config.toml
num_hidden_layers = 9
router_score = "softmax"
balance_loss = 0.00543
router_cosine_scale = 10.0
router_bias = true
norm = "rmsnorm"
rope_fraction = 1.0
init = "normal"
init_std_up = 0.0607
beta1 = 0.95
weight_decay = 0.025
warmup_steps = 200
final_lr_fraction = 0.0
dataset = "wikipedia_en"
Below are experts of layer 3 (counted from 0) of a mixture-of-experts language model. Rows are named up (a neuron's input weights, with its number) and show model dimensions 0-127. Each number is 500 + 40 x the weight over its row's rms, rounded and kept within 0 to 999. Numbers have three digits each.
Before each expert's rows: a language model's description of what the expert responds to. This comes from a sample of Wikipedia text that the model never trained on.

# expert 6
Description: Verb stems before suffixes. Verb stems and common verbs awaiting an inflection, such as allow(ed), consist(ed), appoint(ment), include, use, provide.
up0:465564530503497500494555442487503441501468455561503517530506561555493513431514467495520502540464501456473490542438441478530469530495446512469476446531489468541489549542527497525589520515527485559542484509541595509426424498547483476457520544519463482482521488581560491485488515479552468468471449464497510504496474473472518520526480461525546465504475487517420474636502623472448593507527
up1:504520566461483513558566503574488543480438536472495471530445457510594398552491574451505469495531566468489483476483497499526469500512493488443483565447540487591497485418457448446501453488455522508489498498504520538526471502548555491564518593488488537444436566508469507503515515530424529520562482547583483542473425521548486516482466454516520558471503449555533487482557488522497497511516
up2:519517528498456525496545501524518465563451524488513500485453542485461535538539504465462581441586502526453533538493488572490558555517533502560440471438494482443607474496549459491532476478577511467491413497510502470504521477543536534537473494514502488522549483518453459602486539444513505473555533435480458528531431494411494457540460461554473547525502553539464510475437480455431445513479
up3:536598478588518519449541484474488520548506497447479426520430452480487494527496379502491500433519495539481476525458585485497529525566483544497486520519519468502515513461488451502474510504527521546533479562534518511458453556473526501460494473585473499460473494503484471508530492494521447456461475572490513434494506474517455603482517507474456545553494504491557581474416570455535537412435
up4:518466552522518504540469534477490489525475379458534535522495464548525444529598531470513485480494517496530491476519421480520473615492517543435466518532494497465482505466509470528520483491529500485537490503465609456498481507555492482466468460412558447496519521526562508505539555439474494517542479478492560452452565534468543593478432560514470472486473545564546500438527451538513455566528

# expert 52
Description: Word-initial two-letter syllables. Opening two-letter syllables of longer words, often capitalized at sentence start, e.g. Po(litical), po(ssible), Ma, Mi, Ra(njitha), ba(sed).
up0:497518466522516508565523487519491440546507568513523511455432488557524488513469457597537491521493415427530518455535491496536526449473547430458488488490552533559480491538490491477473468482489548543495515517559505465484496535530460517458503433502460598512449520550403413418553451488484483499477492474532529515497551398553532518515494462478422467508418573515546488502516523543507547489531
up1:474500506525515536536548475531450484567486509517529514548468532586498455452478508494508475590482462532471461471592504525608533498430505466509503523459507404574524431528505453504538504520467449499538471453481529486434469471478501461475485491497475544549499441501478471515519458412494547508525524487512579439574538489563444556510507576461482483441459443522440472510518573436498488521514
up2:452474459533538483472508447484532365448451508516456488511531478480459459428476490536483499470535533527493454499431505491450504463492516523469532476488592526503500585509482520481440474464511519485460537508479350501525528548473537541495472481509522493447563447531492445501425518502483476522562547507487522467525533429474495524527407535526490417461475508508474502501460417451441561487516
up3:482512495424419533536468484570534491447497557504494533490538579508508434451484544467488481525440500521539487477503613489501460483518501572523460484518515549524468512445503440558468434492530524511533520559470542545517471455457522589464453539473516484552475538475482507530460500530439499672481529418506495484493472533554478520461514542509485464555472525512487477526496460497541450465466
up4:486476501487526499447520478535516385461512530456473482528493474477513489491497460492546527506450499539535473441486484507524451437488491528535531427501520527520541471483490430534450428420467515538451436558524506453508458473552452486484547467488505520555499491434587510448431525509544547610515507537472501511533447592533488539509384507542485433547464482550510465489404477493511505492505

# expert 29
Description: Mid-word n and it. Middle pieces like n, it, in, tern inside longer words, often before -ment or -al: Gover-n-ment, alt-it-ude, jour-n-alist, Const-it-ution.
up0:487458426462491481512553416452556501519537455495480522512499493510464413476518529582519517551528486441465512453445512451487532436542485506502446481470518506470557474468492531514479505475583501510548477523483536526642481458458553520447473425508474480490463497488586530491548493465487543520545572506521433507426459503529470455492470446525516512484512543564539525439424533517565494538541
up1:515477524432474526481475510479471499518589456489503524475464505523461487494453549546433473477522525506449491431462412421483525499498455503486498508430500509536555504484547556474493514516471522491440493517491430449615465560531497455473515411498519555545495531471473524488448504484539575512528525515526518404544452487456500620496559532496507490488505556558478460516512502574531407517479
up2:486480523462506513489510530469475518501546478459518455484481508449471479450546472509429588411479520476436472489416547468527555518526548527525429499527519502478553556480514493424443534552517541458471459555483483511513497564467512508548503408521482501557423483577475542525534584460511452569597505486464504538492527467500506491466472517519504448445421570521461509486523511511449508409488
up3:503488490489490447514496476476517515555479482514545432490481506478462482457484477484425503527466478499426483497474490582517500497554610470556488487529537545442526477535498536512411502504527507440474463537494539465475521420470444513463545379546466538549517509472463574474484500499591502506535485466518573463446456549541465479477503543475588567504548491538485441515508485529597495479563
up4:547555479633530532530480473535448601470469515548520521485467531447523482472477463502547516468496498500497524477453486544542547455577537582567483517585531512495518504530504556495472461497502453554583507531517529418485465525521552490435528530558516536500534495542563454501475538434498487488527468556514518505573462461519484435519509566508464538489449508487466432479526494483521401479486

# expert 53
Description: Political parties and election results. Party names and their endings in election tables (Conserv-ative hold, Democratic hold, La-bor), plus office titles and of/in after degrees.
up0:430534537483499469418469495573535553544488528585493532529521484456487467499538483488446511478514527464492400506425477468462455466567435502480504538466493508533527461517542455540496507563510582484522524496541588501477473540579475483471511545533464466529454482535517498473519524533463578590503500501481524486454523449515573560518514508426577571512501503558499467485511484571575511548476
up1:437493556542490514471498436578533457545468540516470524533456492533404455467473527514514494603462468437453489547501493473489511511506553442502514521488540452492552526521553469511461540442472466582542501528448541552499460455449434474534479491560481541475537522512500516490471538503449545453480481480480531488585449469527532444515511427525479466511516560469537490460492564523495494357527
up2:483434438599570571445452436530471507462526457501509470517510542465465479420548545497460467491425487520490514492436468509516450513486468517581490476494507477440599495520499564483450525488463551489445533528490481515568466437482496546496585508439470526432459453563522460537509518501473480497479523466487450487455487473420453510524485511482461493525504481543519442466497424524450435472443
up3:534497464510515466519542468458541506459552469533449485489485471514479552506512537467544524541535470499504452484531567470545503463534481508429505483469496561592539485552495521524474486545505443387564504523496495486508487449498501488429455466454497474524465448433514475495492501573530642451423501561481531559540489506482475485566438502419524498483470486548422491478482523413473451452487
up4:557449543531474541587462468506551519530485534463520525524540546479459528481503500487601471540547461497540504579527488540502479491471442504474449488504497433418519527513558532459394505497535439473455501556558550479521478477533496507464444533506483537469471532471513437549436535525468532455494489493497467474533483504416435600485486528500535508558438486471433500522409448459488493481549

# expert 51
Description: Country and place names. Place names and their final pieces, such as Malays-ia, Thai-land, Australia, States after United, Carle-ton, in locations and results lists.
up0:518533436645479508524445525480509491497514579511464521472452469478544506477508480449544471569389471498571548534532457485495488504449512451509496440511456507437437516511478446449486501507476467547531502493468538486579491530561580507421518481486488449451488509435544493484457583459469458492481512488464485517422501533507515511461525415502530498543549501524511474456554529509415504500488
up1:505464507463518564489423572478468516535556515464512544545484539434554473478488615507483495522497509451519493484458501469576520437466514507464542432463519515483448498520548448447517591526547461456442553534484541478485497508519430511545495464537451480468513559473511471421458538508462460542434549454517458455518520482475558501448557490460470588557586467540472485509527538481526522509469
up2:483517544544557480570464530549516502523527506531505486568500538457444543571546472512455478526528524563505430423543506474456524444528531510552472504501487469469496496449512507478426439538501527550488575477481479463514519558474540509474527488528431458508496510568460559612512518456401528509490488465522526485533589485486528509479495498546419468470442514550528467435594539499443479511537
up3:488478418466515479509509592525483458477448572556486482506550519509485497444452474486552437473474428478511496447496582514540488417505534493511450517529489518450516527541475398518570510524519532511463488546533448461527474507458492473567468499467517507541459434485438514458503504399581528446416524543432552547546504455480475506490483551482501448483510477489558485515596490462470481491487
up4:526489506459520508514516466490478514489487472363601500512441520539505424467495477530401559503483566548494569529511579498534474503496533470546481539529486559454489433494474499452585556539481526498433438508504468535485537455499462422505498458459419525547552464505458556477486570486516466441490549487505531495500537484548473521459538518442523481461553502538455549474543507538465517515537

# expert 21
Description: The il word piece. Word-internal pieces, above all il after f or fa, such as fam-il-ies, inf-il-trate, Fa-il-ed, plus su-per, Se-con-d.
up0:445537538562533510527490466486525460597493448462473435513470429508533492554538527492401560496429456494443481490597471516529528395461492504512470529530468520478478505434463507532542515489577549500517518519527428491499556608519545480463499468506499473496499556541515480495482471486501516475505457513512494460522471455573521533514553440474485551490461487470404523526503547459402498470493
up1:374477449491438528493531476474468509532498465473519495497522471472480455436562498464508454515516464514541500551472483504533494480502506568536484543564526514523544534560465563542511399438564514529506472485528509528498538464498464502455519447526510538481508526562370520500466451510423503469528554438551520485423474503534504511518503532496485509516561388519533469500500519492475456527386
up2:514456441448501480515497443526482532539595486496455473517578534499506538547519494496519491560537481477522470499491476493465471488421478567565439554392476524444532489559518473504554520485476490561476490560500474548501499502540490468496537412493518470442499508487508485514425513550492551466491475461527489490491401446492591547582523474504521493423519459509557444503517572508466541407517
up3:453552473517569500518471462475541492550465517491485534523448503511470508499428556532483404577564512510531520524500457484551509478535514512477466538551507565500420574496482582514400525486504501500514516465467420533506487507472516453502435457508493496471474448507475533471476533484416529513536518591527489536485477482425511549474465510481482533550415539496526446559472412494457566580484
up4:527534467487463449506517521467523491415505593425499480547491492434459573524507581461447527467534504490450449546571525454547510496448495546532481488556556530521472467513506513508446533492507544429501506489490487531483536557539480507528481458480479469525481492534514520533521524548584465496467450489510428615535575538396544464553472512485501537522525493500413472509561514504466532469427

# expert 58
Description: The preposition "of". Mostly "of", also "in", after quantity or part nouns like half, rest, area, years, median age.
up0:500530442522478536479444422488535465489470566534526501482489526579487560453539499483504454504495494452559431533530473518536489501467498579523418474472510545420485477514510463478429457527451526442520520442499500444557511519469514471481520500582535535509529469494459518470533548444487489471521405522450427547494500436572515465515504457505564581527530474409570499531458487493504421508537
up1:567532512514504488552503464471484533481544491504415508459454470487574446475551526440524468467509491464525544510547531547579467434510407491521450567527518496484470512424498563461543463481479466466393512491571504462457501567519539442416421515534502515550565488499473406473489548486462485487513554509465479507482509497524584593520466507450530488475485476533496549519464526466498486504519
up2:521487510446486481540473456559470549468473479475494494544549559471480478548492472508577516466542486446533503502469532458485555483481484528548433501500535446625443542502435437533453526491516445532486462551482427474463482541460540528452504545537529492480518484562428571587550546538504442560544555467443435535463508497522514533479548570501472546523451476527471527532469516546509458547469
up3:536502541516456523509492456536505451536408562493504442460424546504514476494548564513467485476512488519538452477523526440464514520514563526497472503537562522449471526519541524520514483442429510520504487506518406435423411576495533569484485510509449436543543470532470515476464483582425561436458543458544454441488521520553572478543498437524523461476550485515471494536504551489483454520505
up4:496522436476512565491537472467504456470525576494530529492513422500515518483507513458498521460492441549480532460486531486477515511459436499485505537531471466460472453456571512561441546443568525507464560473532493506498432436603517536511445529462532530474454564512530491512502558423532564543575502465532450523475445597442466480536485501501554459539525505388472496501501457520527558508547

# expert 13
Description: Numeric range punctuation. Dashes, minus signs, periods, slashes and colons between digits in scores, page ranges, seasons, decimals and times, e.g. 4–36, 0-1, 54.55.
up1:494558566528481526472544490589483523571519485493513474469493458517524446558480475463474506483498476503447542562514463471572431548535505462537498577525508469488469516466473521464465515450574484552447500560534516487435478452429445395564516557474495498420493520494538485478407472541523529483455504518472521525486506515481473527601433568453479502505510426562480471535543499520540507461465
up2:503507464508433418508440494454471553402495429465538488511494493476519554500556465495444499459508459432451461522443511500485528505441562470438575522509533503520475475536476481597541454477481489525453542514493450519473412508534540540539487454541541550535459444480477436488451517514485498546489456528514473435551569493481505530511504404508478519490452506461588475544472560484424481492517
up3:482483499488513538512500508466523480427421537481436484493406506512512482454437474493459497520478497471537465486441474492421547450490538507483544580488499443421481570515420505522447460489472482511434527482541531486463505537437480518526470486475582499508543470515472481552471495608513508548496504459465508442453501420509560516499455422473516523453542459482477558490480496497425393484444
up4:469471478497463453455439495453473493583490467490537470546455526454448479495442444409473498468541468507509476426485484535510480451456498463504602521494473556512524529479559458487484544471487441489394494567523440543507404532523483543455461474547520485495513533614476511470525488569500558518500534490511504522502555554506501485561499478517534465503459528503439524511445555457572475531439
up5:546450481385497518493503525484560526464448588493441495481413502514445515461457499591439451434511463469513489494511522560493526495536479400468489484458550476492546461530475525514494507494449505481458487497477463507541493531525516467611489540516435586519533573540447483488542491515495486499438529535542580514472463509545495522509547500479495562426451533486483564486470463482436524466463

# expert 56
Description: Foreign name endings. Final or inner pieces of non-English surnames and place names, as in Bachar-ach, Vayg-ach, Schne-id-er, Đur-đ-ić, with letters like ğ, ş, ž, č.
up0:502473524477526502561500462540532499495460491540446517524503528488514516462556390479466473503514447501512482467482495434442455398494472559452499505542503486495539509604547519553449513469570560533523439562526486460544405529485469485489464443524465527502439511532512520504447496512476512527474476513541515565564462516359608479488509509516514433487463489536521448452477483477518497476502
up1:498499529502521503519528521485497491554518438527515488551463487533526469487486581455559450501526567462513526417463494436464526454550472487464482518481512500478616523469523480511463500599589491520449523568568506602468463513508458495456478500486587470432493448446539520467507512424503521494455501548486513496494559562513557570562509519531541481537511455505495574478458501468453465439490
up2:547476589541547470413607486520497482537489495511522492495473468544559457544536524545510416503512429458511491486555544455523476471521480521495444453552498473503551507454457491501513450486435447422593488570513518477488507561507571526477442551514528535462488514516529472443541562523479502474477415534515478496570558529435500532475530479559527477521537489500467501550550490581484454476473
up3:454547534514475407519449451443486521502457507455540504478473545564416495531491475545612468440469455475507529537563546587455524492546510494532519436525537538552462536529534531475506464438508489521513454511527557497463558444446471501489527429475549534476458517575451426522488518444491440550514498491455456527512538520468513473511528538579469502472501489524509418526537548459544499503548
up4:545526541486511489465410398515440479569436516545484543456474439553536478538578539491544482508466472500519549430510551426435488483426513449511472607490489492514565556469462482486509502536525444506510511532502468534546526529472573542558522492488502495468485508486503466502508618497533500549541474489478417510460582520521523446479477538547494440468482487453518505556491481505469487549518

# expert 26
Description: Past-participle endings. Word-final suffix pieces, mostly -ed, also -ized, -ated, -ft, as in ruby-eyed, red-haired, Anglicized, realized; occasionally However.
up0:531515488522519518486468520602509489460506516539445507552550425503492539440433528511473506595458539486504532367494516521527555523466496483544561501491498450484496543510479444503506512611426498578454541454558474520482516482534520530528481468505516523558445474491443549489518445500575470459441492550442528545473504527489493496480525474443522512493480467561493486503473457491526427406457
up1:501563482454529499543517487510562511603521510598528464471481406535563536548487518468519534500521570496455471503492464496469478414532567465490415484554472523510525491450545497455510552544524558468445510547506472504473476448525456483439423542513461479466501532511528517464462490543486559598532540518531411518492503485494542557576531481453472500540431513479484468470494524474445548482479
up2:533573505561511513520530474467468504514490537444554545474537463576471516516539512483540493466450484574450482465554451543478475493435562471499491492525431480462456532422577484465566452569503526519451528497524525563478483490455490549573515523468552460502481461534500483473458524505495540524466458573550560512476522513436468522525575537478395570513523513428432514506466497535521578507483
up3:542467478464422459515503486547504485503456506502538568473502508502571464486547479484566551407470496537516474489544487502505455444499460558482497481498483527546496480458558569548505557556516541500431554592522455513460403481456561534472492479457506503484518460595502496473531474611431514489540556512541508418523530513543472483412492484508496491569453532475492499550510560464502489467476
up4:489473484526394468442561506525485494526523539484512395496444492512498522557544466495496502436519477462508571522524490475467498522463525586573475464478436474474432497542525486465497527446557491517526472511549495510500557463471474477512514464451533525522562542470523498524491512496584483521521545468539463512579430523499542431539414443482489519452516517522497459517547580508529419490385

# expert 32
Description: Spaces, name-initial letters. Standalone space tokens between words and numbers, and second letters of names after a capital initial, as in K-l-ubben, B-l-undell.
up0:475556540484583465510507420558500481470478509460503527497497551570502476494510467554534454525488527567481499519577444488498531513556501479465543500442466488451516483514501555559514498496526556477552464557485531474517478449471482501515471560512474485494535510415466390534521484572510447515542577517587454519508509542545509535562511563471507460447503434449462459582516551508490403464485
up1:513460484446513525457511462535525503515489554470528487487470546530559483512443428520472446467467484509464490464491526482511496504521441448481431465476428460532581501500504426597477549458501462409493552504508504440574509451506579437482448543578530520530487495558557521459589547544526452485495540565519538482461493447549507426545517547496494539450479523519484444470488486518558476444482
up2:501550467534510496500547485483548503472532494542555458507501414451435517537529595423538482455494500498557428511491529462498481507517419491589509554497552508474443449509514435495510541515473556543522485528479551584478461488394568526532526545523528534507568491520497450581541512518479468467484502514423389508469455510524421497540542517485517508463511470482472523502520487459529477472439
up3:465468573466492500549449447492471474509546504463550474523568434497476524443482521427477452491549557536510461501542439527556449443466506449464508453519443516567516471580538504504527479528540506512510611422450463495483500508542466517481557465474514456479498462415453445434465535460558473524441489557482493495396457570516507456516528435534481501480534508536507481520553464491482537511491
up4:456480522542558538485510426553448576485585528501476438541442467494537476481495518510475447469468496488538500494448460501475513444510541516491571545429537447511531503605500555457447553466519500469446491482512476483551454501419456522517525514530544526419531504535430483426535515502534558513496534479467447466425482523522560537493370474443497467460498517476441496531494520501471506480483

# expert 61
Description: Personal names and surnames. English given names and name-ending pieces in lists of people, such as William, John, Clar-ence, Patri-ck, plus son, ton, ley, shire.
up0:424478522443471448503504496510511456501454512495485471489497527482545527439518518509542487513590521497484513484464453417523399476481606522532483523527522454442455493536497474479538548520481527467476495497519515504583446560505539430519507574496541499476451465532507463482475538524497413524529555524469552472432494510489485574466499508447555560545416552546507593544560514575531522511527
up1:516506469458493470546516540460474529471484497544472556540486464455555488461419513511504494509423462522493518511543513430531542433499504514483473546511521506496573486522541506477507509538435443527528475505544586533505449573489446450559529476521497518489526511539541470529436453525467545569503519514538475502412493474527628478468527425510429424548474476512567458539473477452522417464443
up2:487551558465562492569445464481455566470453499435520494485511437497558482527466432496489524446513571466491434526541514545511545458545523504439482472481557521509462439459519557537539490438517537518467531510464520515522469514519512478505509450476468463468524541513482511526547533540534460572545496473548514422507553580507522440436482437512524453565514475527475446595456558465500603478491
up3:541502521500511466536537410472506539547421490516456507549448496470494513473441443589536515555532541473481466445486492450466517472528477530551471592487491483468481515431554536487580500513510526485478482524591573509484443499443522558537457498528530524480501495505456494576557511501533512574461436526497469484440505389496557482428532505476515517529445467456511509423467540553508463503459
up4:454408456537514435565566570464511385521506518481564526480483430448431494525421455508486502492541454515498553497587472511561494503519492510469529507459460506564521379574467519514520475507517541464507473466474438482510468477545477504497447462493557546475493461559524452517544545516562498458502523496493481476510486494480553531542555489496475480447543520445457482532549537435510462455478

# expert 5
Description: Opening brackets and symbols. Opening parentheses after a name, number or quote, plus dollar signs, backslashes and LaTeX markers, e.g. (19, $1,000, ^{, ′.
up1:520554480592499541473510500492478506509505489463491429466478538510537422491520485506439594511550513512550493501509466540539501510511523522474516473480468424554546539506536582481520513475480492505500482477560479541460511425502528447485528405559463457533493566402469487453525424530505484457473503512511522446472567601452536391522494412502461488550446495530496480499557501503452508501448
up2:519536520456553446589501440521521523506521428576462448502567514531468594522462543485500488539513500455480525551466517482553537462460483599440458534462493533451469453530486578444484521523570510539466453463528499574458496527464495508522530560478487472534479507458492455556535506490547395535558474523506517490495476546545483460473493553551472537487523517530547516458481447442546523458572
up3:475486515436520484497515571498531542510517551510435494488519563513505554560424552482499456513466526516450504570476513485494492493506489452542438445532591450494527469476455462420480474453484496529527508501434552511452504572462538432492534497439562499426524557461593476449459502471495496548523538444543448453480464435505534516499502579462451539504457460472505511402456474454536479475482
up4:509534553497482400488514445516552468603524482421513507548526501521524508430475466543542510506528431514452541502450533501493506571469475528560466433551543516422493563453496483440547462537458556527534474473526493512535487499462488494512512510536510502597470516483492479495462578471586501541471518497531416493507516471517460514596493610521446524469527536495489489488444456500464495531444
up5:503453452497522464546511431468531556465548424524449487462519445541475459432499548499514450500449464528563484475575514491517522471488542488532475530490468551521524531510489526530573492510464455480504452409511421454533556505535461491439533480575471500523452473469531436527574452556458552470498433491480548527484476498439466481409515531470511487467501503486533425530585466502452551512428

# expert 9
Description: Consonant pieces in names. Single-letter pieces n and d inside foreign or personal names, such as Ib-n, vo-n, Gal-d-ós, Sri La-n-ka, Kelvi-n.
up0:480478476516555449505566434473437537507521499527560479524567569502509528527434536546476500536467483582456517524561467420535500520466512529482466554470489471439502518473572516452538459489455558543490499630481528547489506489500542417519479446460533488509505490462453502431500539448433486572553501494527435469501468583547467480570514541519478472521457443526490552483465482501499489492553
up1:532523490511520416527423465456500523487497538510512380494554511536450565567492554474545412443500437551538533524489479461498555480503434499486524565546543508472540472559548498546556474501453546478494485476500544509471473455522554510482507473511550476500506601467453455502491481498556441570509512550532533488510485531561529513600512532582491497494470502448424501504531516467525473434485
up2:530550576483510493546499485436559479483550485465487535548493474465532557498474556515522494476549486554540518520483485566430449564566481504542503480473462489452448479479579521495517478549487436467521551599514502547436506590480590477450475474515522396504417473555490497520549498493522536450490495517508536441475561528495505483537569536540510573521483557535472443467559476512489476496531
up3:472463502453450516558460508503537472519432490541451530600484477525474507559406432534510546548503488584486502462563484509502518508506484567519527563586497454499506525511470527543500496486525520520482567491476478406461565525435552526501485490522462508551548539574457552477463515461506478524547500518554583460570515526487520489529454506445514542478503502482519460572547523610477470528532
up4:511518515489506472483501516466466481467441474460515461497442560563483463484493517488481545465551536531551556458545485484608512535455444514574539494540506460546461490516485553533607538492536485466518539541488514475548488494487494499458564490496427519498445520527534512526467580546471411471552499561613527434572471418578526534483459483486469520483503500462515527514439546492478474446465

# expert 49
Description: Inner syllables of nouns. Middle word pieces like end, ard, ist, id, on (Regardless, Taxonomy, Arthropoda), plus nouns like design, engine, artist, research.
up0:514481512512482423467528458500523498567458596407519477546452492586454535487493519502541553517465537417515442519481501539583442423539511474535431517501492521502507496548462551474527473476516501579479543466496559481503467556466573390468475548551475513536542484546514548440496535547537485505514525552440484482532521488487495545443473520495469477576496525521488540430455515513547496544502
up1:489541525449539470489475397514535471472531513440538537510483482480520550465507452551443508499514498445523534449481559546483399479568533491466475465474487489442485503500529485479410461535472512562544518553494467501420467467500504479452535518454522578513451518538500573570558444586521486564514464442463555558514527519522479459466530486531496538513512434545528405466429497493473484522469
up2:509481522538507457553405425506508487543439538477498520520483472499538517497552480568516544524424471484516481525543522556505468522449457444486485540430505511544504502457535544546544492509494567555533516473452462378466491460444522612465509490498468507539486519556463503529467525462556488512422469471458515511390560476508531475506530498474469490505487491494480474465470456381429499473476
up3:564480508532501506495498500530515477572524567481419507503449464483397541501395467550471503472473505486540474451483432501512480495520457460425447512496538488512548486494536483415457569462541498500476511526540513497468421500457420447454506531475543481548477481483548518590508543486509481523458566445483484447460427481496507554586469520566525555523485519510525518548550453455507571496498
up4:542575494500481496536421512508523491502473469526474430481465459457452523521480489456520535455488422526475516486483482535510451500527609469546548445499501445577447465511521520529463481491478545509564473513470453538432472485473446497465483444467493489518477506533576532472499475503490484548391470499564469404524481489469522471437601539570492501529487477501470436427470493489524506514396

# expert 24
Description: Adverbs, intensifiers, conjunctions. The suffix -ly ending adverbs, intensifiers like very and much, plus and, commas, and verbs made, set, make, due.
up0:472491448487502516487474476573472443523559504527601597474498526482491514559504589514512550420440536478461512521481553490470487441478593516519532533501496583504528506501469491516474515428434487491481524505483437441487428533500548510464541516547463506472477490574542472475461515586559484615543473486530481488528532539458485465456509514509505600478468531503495509560523498526505523565517
up1:479430565520484428554496500345476458516494460481522486449483579510473497497500542509466574404408485447544464505479538551479549465545518573489489538475479482504471463492500484475436465503505530530473502515479454460514500519497524524464492444463490478554451492478514495508488612530523499451534440514528548497494569544511511501561531445527489459399524547488516460551510570479494496480503
up2:462494438534510495494520533509536462500436401453479451483457493506510540435368481530510476512465476509537548515491525504538436458533578495485549502470494516484554521571470458507498475504465495474543500555486600494471510548536556473431532508493458520488438473448522507471443477486472540449426513566538549496410531470544438576489466483524495502499443538451452484452496479460488557473439
up3:488443441473536572487488496513481527488482498505509371515505487456470538503550467506498457488491555481457419501585533452445555482501497517604463435487493484544477483488495482540508533558516508435475464502447483501511530570445490527552528447452513546484422486549476462475525464486462442539503544539569523485500527522523509514488523535432533459463477624529547467551472452511545514559549
up4:441574530431554581417467493473483469573530514554484507493494473494483529522473495509531437476511575508503526474512503525498482410470550533492502467497475517499547522522437512473544609477446517502525572563527473472473500520480505485493438647479476551497507489409505554517440486449498514466532534473522507487503491530474474494489547547482505496518464483466479511490544542534599424459569

# expert 50
Description: Place and time prepositions. Prepositions in, on, at, from, during introducing places or dates, as in Theater in October or College in Melbourne; also infobox colons.
up0:447450486533469529534458485543456471507531513421521497533506494465521490532428638515410490455441502440485488504484552508501477497446549494459476436512486551521472502582513461597510517470483508503535506496519465487568494541515404544573478547472493510482460476497404556495497475476472518469504512549504480516486489442471477456481500399439488490483594487510524404505496499496488489474446
up1:455485403518523486498489481502566507566443496512474461452431530504527482481503467523533505516507525551510541489526458504577477513541457512507501437480473458470479474565435459593527522553515521471467580497500455492554513499530503488419496513422580496536512479470493464484497479504558443445453522535499479358506575508522531465475516489489514465431434508509522504510410535525433466562535
up2:501492502467492538464502491484475427550449474513442518507490461414556453575506472508517529529487550451511486483493513520558501526504546463546511513482561505538459414515499521479483494509470484480544493480478521466542419512452426480491515529462632594552515482477495526522559533480473452616445477529406501502519464517489466454477503473454499558527493479508559552487409471436438460489505
up3:532457502523433488519432517495552481458434544537459527489539437494505490507552517525548498460520546520606454452520457509556551513440507550486427497436522497539434520545521590448510558480550463447480453516518496512505548514583515508496503458520521529508493524471517490563524498432475524473539503483483511505504485554445448556440515516409437556478369548558464498507503493530513506525501
up4:476568509489454532569529502490501507495489513546489508537444448428500506493478549504467474565439501594530486463608500447525506547462509457511442515538499527534488557527558485467521544424556474457502494521463488541536515531518469515544551484486481479610535492549477415573447543526517472515539505571495466453490547485482460524425505526465501515463449489515474476579582556485485549435525